python train.py --normalize_top_k=false --n_head=10 --steps=11945
Below are experts of layer 13 (counted from 0) of a mixture-of-experts language model. Rows are named router (the router's row for the expert), gate (a neuron's input weights, with its number), up (a neuron's input weights, with its number), down (a neuron's output weights, with its number) and show model dimensions 280-319. Each number is 500 + 40 x the weight over its row's rms, rounded and kept within 0 to 999. Numbers have three digits each.
Before each expert's rows: "gets" lists some tokens that make up at least twice as much of what it gets as of all text. This comes from a sample of Wikipedia text that the model never trained on. Tokens count by the router's weight.

# expert 8
gets: " the", " of the", " a", " The", " in the", " to the"
router:498502526558513462534477444462529517515467530535524545559512550527481543485512486472454542472493496523511526494522452541
gate0:451495473506541504527487459489488442563494481482530483440508512541494414501458495506495485547450473523445409547425504496
up0:483522483494511510557436500519408479485554531559598479583496455511436494549419494464541416473440495508526520485482454512
down0:436537545530511504485531489464549443535474490591446501493501506516493523517435546515522562505465513489498418478552458535
gate1:576447475500576548499474496500539460443519521473437448528537469477542504510586541540478532477477485584450540445489586459
up1:512487522536480508551487496554479508493559482511509525560517452432487528485483513478518393448515433505541521427593495447
down1:575393437556540443516509528507497538479509533470492525507478547503461493478491599522466496471537520482471523444495534496
gate2:559491507543511463529527480519476501467458520520547554554504531573448559434509535535517486452478499493525626460508482586
up2:554524450404509480525448490521509477549539479506417467530474464478492450545480542531502543545437489456552573495539464496
down2:478563508413474485524427443541498433505528469493514477467477507424495546454513495550515549532530537470516501509416422422
gate3:504533542498493484498442501500441497533558530496524511476449509493460435609407548509542517459515446469568469534496462549
up3:573536558468525447482492480508458532569536515520491542450461475514440473435406494533535511571546583495542471459420543585
down3:587440482525511463550557530470503516455450481466480457523518485520493498452421505537496507503472474525496495493502427586
gate4:481553531544456460465565506492519551529550520451467449508533498499462511496480503441547442499552457509541567533464526523
up4:539560527502420472498543484480526482631491479448454480560553528519427494485527458422530416579540459530507515584504484489
down4:527462467461502529507469451551436461556517534433508530500500500522564450459526519425520459535402536478522477554469494488
gate5:528539413522423504449507499508474491551452440546456481476476496468479565495527466442424480517503482476513520544448508417
up5:453523516539551535588394466467456484453536538503597468508502531536491443471489541440551480512500543467522443461431474503
down5:471478570482541515473579492546454457544584514492455481468480499557486506476550508503585465459561499489486524557551527517
gate6:517443454459544525494484404460510581506518504552529444429532485558537536439453494508487477507568444463539530523509562514
up6:481471527515479521538521454513534426526403438508446549509459464493519487491473525412462521505518549519575455479436464476
down6:519498522473466527560510521563504512518601479515514517524407488450497522557451479486507478522494530487542516434509517525
gate7:522493490485475485477479511447473417521500537531478541533504467529493506548570432465515565536522474565456487488451405470
up7:518553530489516544482529501526469475457540466480509457514491516519493546450412541478524592479519521471541454489469422491
down7:509525484457499459485460525396491485407504505504495487506423564567586478575522495502563572481518465502483402552473473495
gate8:506519480488453493504467559486581452477533532450436550492526539483483510437517527541535451500564561503575515521583502548
up8:520493502527496532477451470441498534459537433474533505515479465480488488546506542511503478480528516463443441528466580462
down8:500412502540455528506510510506420537521501515481505490498536532561453531493472510527490606485476490526588488477486517492
gate9:526513488425504535434522476542525506486525513464562498532524445534531585404434504490492563529605402480495492519468550461
up9:524443522458546494467491501455509453524476487538473506518542454571524471596500468523493523477576514478474524456488481559
down9:531463503478533513552468485506493484496489604454506526515533511606495487511445483485485438515528487481492575571530495553
gate10:401460503398437546478498527565483536537575512566435473556451537485484475531504553461463491499536507502498410449493521448
up10:461463524490509515547512488517424490500545460485545433504574521486448495477499561462361491469498461500484533446476460483
down10:479469566492497556517494476433468518542461489517519477526532443520472509486518551554423588449472504563510593492480530478
gate11:475469497509508405488464453494590578590469463453457487484460495469453543531484450458535473593482481489493500523514432545
up11:493493520552483511523481497486523485451523518562484521428456574455481514443553541574492456499480471526533546462438473550
down11:540525452429490477475545517464499518499529480495469487408474507501539445525458431527577548493518505445477480559481501481

# expert 9
gets: " of", " in", " and", ",", " to", " of the"
router:554424460439521474465474477506532462529589495435469538581471402505524499540441491472491525516555499573514473536547479491
gate0:549465474428458459464514502499392495541465503491471500556437521491447483538480569556530520531574508484472550497442467453
up0:514480512468515529471526583455349422574536490522503539537492477486526484537504613506525453483524504515505564448465513516
down0:442504543415521517509532507515482479498580528417441473502509527507468515479458494399533495491536516492495542522450472500
gate1:519457495496509465467467498494548498479500437411503494478472490515556463538449501521447456479400430460530569538515496477
up1:473452547509481460464540463485521492556476406473532480561581454518450538532487544502443459516463436494541558497446490515
down1:593509447516530485522463501480547577463507497495481549546499469496545468473480570504470483429453434517545477557407436464
gate2:534463497464502501464550501511464530521507458491416447559499500554559475522469538464479465526489449501514532446574487433
up2:515514562544514536564425513475493437473543455505532507516541532492567471442515506535481511446478511509477472531432455527
down2:495511544554461505501460533498501512516527521536534468494486450434472522513525503474476464433537577465549504552552500548
gate3:562452516552547432500514467386585479545552440508524536538494527552514550448455490507514497471471466562534502551481522543
up3:526515559456518463539483459485506488457523466552516489475441502490543499421527559447484503483552447483509449436462440525
down3:482473489461415532566449471478519566517533479538442537456473592523471489427532550454545483525451605605486462440466503477
gate4:526444487584525490523496505474510504525473581512478561514460476481493468567543603516445542544471534436553493480508539486
up4:526580546537468451525422573518532476518428486539495580503515540499527483518529516564481457506417506515476576455528541474
down4:498483495462447496547515494453479447516538468565509489477549495419486526495522478503506454486522507541422433472525589522
gate5:465480452562515504505501470455506476489447527470432447519424454522500511525470482492484499601511505521571523526508510481
up5:469536467480564509498396510512545528465431451544505506418457524453441525488479480444508488534482546530580532576510514533
down5:452530418512468543474583506495529471537447414484450526578530507468561464512512558467446434523480518438522452541523514495
gate6:538564498452510522498493569558477492451559511445491543543438503556531544493542488522522512488574496529424445497496465452
up6:456460487515493461552570489411499484499484478512538506485524552614458507503490438463444482476466524455494520513596508562
down6:472556532567501506504547533513501506533421549481530480530449503543489461481478584539467507532565513427479494458456504448
gate7:490500494424499521488543626486478607463512453582461533519459502473511502476519535562450485452528499507534471440463448527
up7:483467432522471537514574588454534533451524455477474515562454456485503471497487505518492459443499567459561490524467515484
down7:517452498486517541495484476443535504491506490507532535481408544510543447565505515471559509446518534505571455514528572483
gate8:507549549446538524508483457534463565510448451565528525473484464527456501522511446557476488498507466513541496531474496479
up8:528493511528540506464480484504386519441435565546407458439443479490577479457457571502580463480443517537553536475563476497
down8:494523568437489504464496519517520419434400442584512453573472491419501420519442486546501531517527432517520486576521454541
gate9:477510447542462480481519448521514520469521498488409450463433448478508535571612525556482553498534521558519500454501433405
up9:513488539508412550434550426532544466460499507487515491533440481465516527585568557484463521510536484537528483478541403427
down9:463481498489498584539437466476567398558515467536492526481462544447477497541520552529561564519543487486516463495454548461
gate10:496402496497485495517470510513457580481472401435435445560564550590487434495504544528580516552499524526463514507592514478
up10:565506508536495587472563529465488484498499541504492507538473475498542506537512422411398460464507578484486575496516481484
down10:502510455452455475523473500486459477542520502512447454540446545502441518514496545499543509556504491529517516479426501545
gate11:545468511563487479517478575480517518478500463496530438479415510528538516514496491436480422476554523546544446520476578526
up11:516423446585460500491529497476471491479531473442557490487438476544535477423538460484521472518503509523601463460499532505
down11:529444529495525478528579537486496531504451477515366496507567479534445447505490532559489480514493563432568524507442518531

# expert 5
gets: "\n\n", "\n", ".", "s.", "\"", "ing."
router:485484517512505472499506535477474456513531518536433506420506576495520513436514460524414457516486617557506509484582479451
gate0:485538493525475537475495514470473495487515456543477485516465477510475622467479566473461492431484489505472613490543506476
up0:499440519464548429578539486490485465496523479469570517542505548481553398581527447501434448533474479512558413453520533495
down0:514478403510454523542565532527498562510506478508501491484513464488539446512505506499525519494533499474537540581454501453
gate1:484436448465499567504551437556458545506499436566517456597441558513503559528502474557461498469500530538492462450491487463
up1:483450502488515485497498496469515494462457533469473557476528529505432474488519545480462460508457498444569583500450502555
down1:473596536480500410510459497448469569494475483463499456542480480443477497522440486581561493533519483545480496498466517507
gate2:498415543524464569497517492464458560542494509504490416481487472452464534477513487523583484511503491487495521451526483477
up2:538501444466512508516564388528535510525534500482577414509527507431480508488496541444515470490485480519464490499466503511
down2:518459517520458537563523478487482422456543477485465570503519536453488503495601531517473444516496510573514520424448530480
gate3:428528532484491481518540516518466448486496507516511555479424506529493574517485524512573506468476478483502482394506495469
up3:424512547514492544443510483478530479460489547471508560484452528511495519573523547464569503473453513466497527451506468480
down3:473513504496429544512505527515479460475429443474434596484519503475449506574589471505488473513487508554492474486527489529
gate4:532447464563527528521483500508488510488503588421500419497483462536500474493456499502529533440514527508505460491464508547
up4:470466519485535554530480524514493521497504530434471411486482518501482443440454416483518487405565581508479477520543480539
down4:466485495558516491482526558469489557565500559474477494461528560485561511481550438515556536504415473492487559468475506509
gate5:566485492480544492430528475543591517496442471565508488554441480481542425553494488475447489534506564491548523551508551520
up5:603441446457520497490593541484533528584466464504494470489477497521562545470527599525455465550506445477577513461504458507
down5:438533522475557483552482549523412481426480455389512595503516505526601460550458499518505486574484480463514550519521528543
gate6:455504510552472577477499532538557536514557463422533484464477480490525507541505410555575404441490448526468499537459546416
up6:543462499510525503504475496513455438514483497579464441487440516505470569485416494503416583506563517494516525409501465500
down6:495427465502511517494482431474574490521535492493575504582531502499537511536511508528521522492438443534495452408466475542
gate7:500501478449508493466522577533490448563479477448548457569517503573539487491475478546533431566447555522505507478469574461
up7:517450441490572482506560585475530468569487510549510488452530518538576542508527476519477419538436522473501514512498599460
down7:454475484500394565530493435549487429594487458511481486522483456520471500458461480416518557469542487537487495495498436517
gate8:464501480512448450499503584417500570536518503480498535486580449521439543453478562506597458555477496542470480494467417499
up8:507492486573553538502518427555529418476457500485596466551507501452505481538546459526440517516560519470548504511560535474
down8:514498433490512489505416513506520439561503488531480557585537482413546521515534489498585512498452463501488496509477435421
gate9:502478544483497562514516483381445512564487482533489490556490494541567491543488480484542546468510574528544439545528465417
up9:536420572580473574478431530538414464470535617385425496557507528532538515536446455514531504535474482468527488486561535517
down9:537505559484550460475547560529482485541526463535526475457517510499535472563490486487522519451489547448421531398440463455
gate10:517471424486474490468422493516453506459523576504505526522509534505533459553538498536453491477466536487417459491473425490
up10:465460569573481534497551459556513460519542487582522467457479457494544507480482569520509475506482511516563503519546568410
down10:440503491469485494446407581530517465457462547546455534482479544582503513500496462510509516521488557517471432485497490469
gate11:446515502436452534548423533500494547598514585550487428494559551550512499438483479442483525529480545599477489449496460497
up11:502507489409502477534459493511485553561518578546509465443598498542469499447524482518491517579503531573490518456534466556
down11:509493495557524457503538553462485527574463523454419492475541574533493502398470454592489440460527568547542521518477529523

# expert 6
gets: "1", "2", ")", ", ", "010", "014"
router:516456475469504564509539549516526500481548472508559484565554465463521480503596490434508445518587435484533442453490501499
gate0:505506451559579495425531516466531566509494506517482456433439510506463563489462552445484417510514420515574563495479477470
up0:476553552503479517480603504483511501557524457490483526582492561493544465442505484507561473494487554517468492536430537461
down0:469522481452435589434490484458494432556548466480520482557450482443538470389466521522595441484486580519486485507494451461
gate1:507425581560388493462565482458483550516509442567446476395569517487522492596505475537487552457516510576557474530546578488
up1:507518528501416476485514537558568505488504500538485537472547515503506491436515527559496523509487476466473490556477567489
down1:416476453458467533535504468504427542458444540495509536547499500504471540546540506538438424497574569511472513520523568434
gate2:465435510525449483565576531504481489589514535542457515510502447468433545488498548464532478577507520549521491520560521456
up2:443447441490459517491472466458524512494412463513479557467493579550538509568526518510503494491480567503489528497513471491
down2:459548509516494474488533507541468536545551426421519520509496516488460462443510534460507571496561444477504464497539504465
gate3:520489480457461478521484505558506522524448527514532504472465525488465519566580557551460512478428507530435501499581529511
up3:489478516517445549486490458550473512466471498457530511448455522548408476523569466534510473525481505522435491493509548551
down3:531487503485456482460416493528534498585506454477500502565477532503454479521424516558414495483512489507501515522576491504
gate4:522509524493486477502505503497480552542473436485492486472495480541570453551451473435506493542448564586417451514520468450
up4:428448468594540535498507490501500538425548504468517533543540499509452496479564548569508507514573502532566505495505488534
down4:509485429481513516493460428499469483530504490510420521553514462487450436481561547504486427513510467506463558483482558521
gate5:453481508507444526526530492471474554485511576589434530471419450468462493526444527457519475452429591508522461496490494459
up5:502512453544561446464521483582525496532502442423531489486564524528562510462523511566438493534534452517457539474494522522
down5:460495555518439463497452517446443468502503512546484548493566515510539458483561567462460488475600594518555497508451468457
gate6:543425483484538538488528463459502502458503531459522508510473512466500471379470488483490501492518496536499431450472500568
up6:557542511484492532499548499470554473555471545483498557373520506468494438505542518532502599502528407570505591556537490548
down6:514487520503511513507567542569453475492533464432518592572572478510507533522499463480479508487535525496475507431489538439
gate7:537516537517434568580523519475498480505505418502486535435522448537453568444460561476458543466532473540531548514542506463
up7:463570572520431533578503479515429512537472412506515495455501412568535502480505534442533517441537460534444488409550517532
down7:410505489522487505461496512484482443505525538531578444540541477488623500492522493511514488483580554547494483525426563508
gate8:478514492506526482512563490493426540526536559517483539511555553482495472469445398511549497494499537474486495496444495454
up8:496487534565466444507439502593571456454459394522551500452443494481509527465567532464428512468500427473465534507564505574
down8:470466436506552497579548498519527454532491571529517459498506528549546591371606442475537468517506532485508522506556531439
gate9:528519506541554427498544519411520469483524551504459478447482553463514490482491475493516448516508405520513487494552470462
up9:494488445528504522464463463514494517467497437514511494507546477523490603509484510406465551486465499455494535500525546492
down9:454466468463407456499558529553480526465473516465416572487574520481474443580463500456432545486503447459514462504495426462
gate10:465497561445522498485514504514430529552505503500549415494521521536529497485511600462474472461506520534446447456490458464
up10:503560462460507485508506544507486459460442484496525482504387459563474479492480480561511386495513398497473431519552489528
down10:536514499469542495504569531489513415531471499461495442438543472464515476416527521486456475448611506476501477398483507480
gate11:481514503539473503451444521475501531542558492475533538507588474506476599503481482558473531455523488500575507509455579406
up11:463553511507421513479513527463514509468519520479493549558517466476516541490515492529494481494500453534554522479507549488
down11:601501511497506561529451498574434519568528477519524512468468522511485490544518477504446493513526508545379511539460502523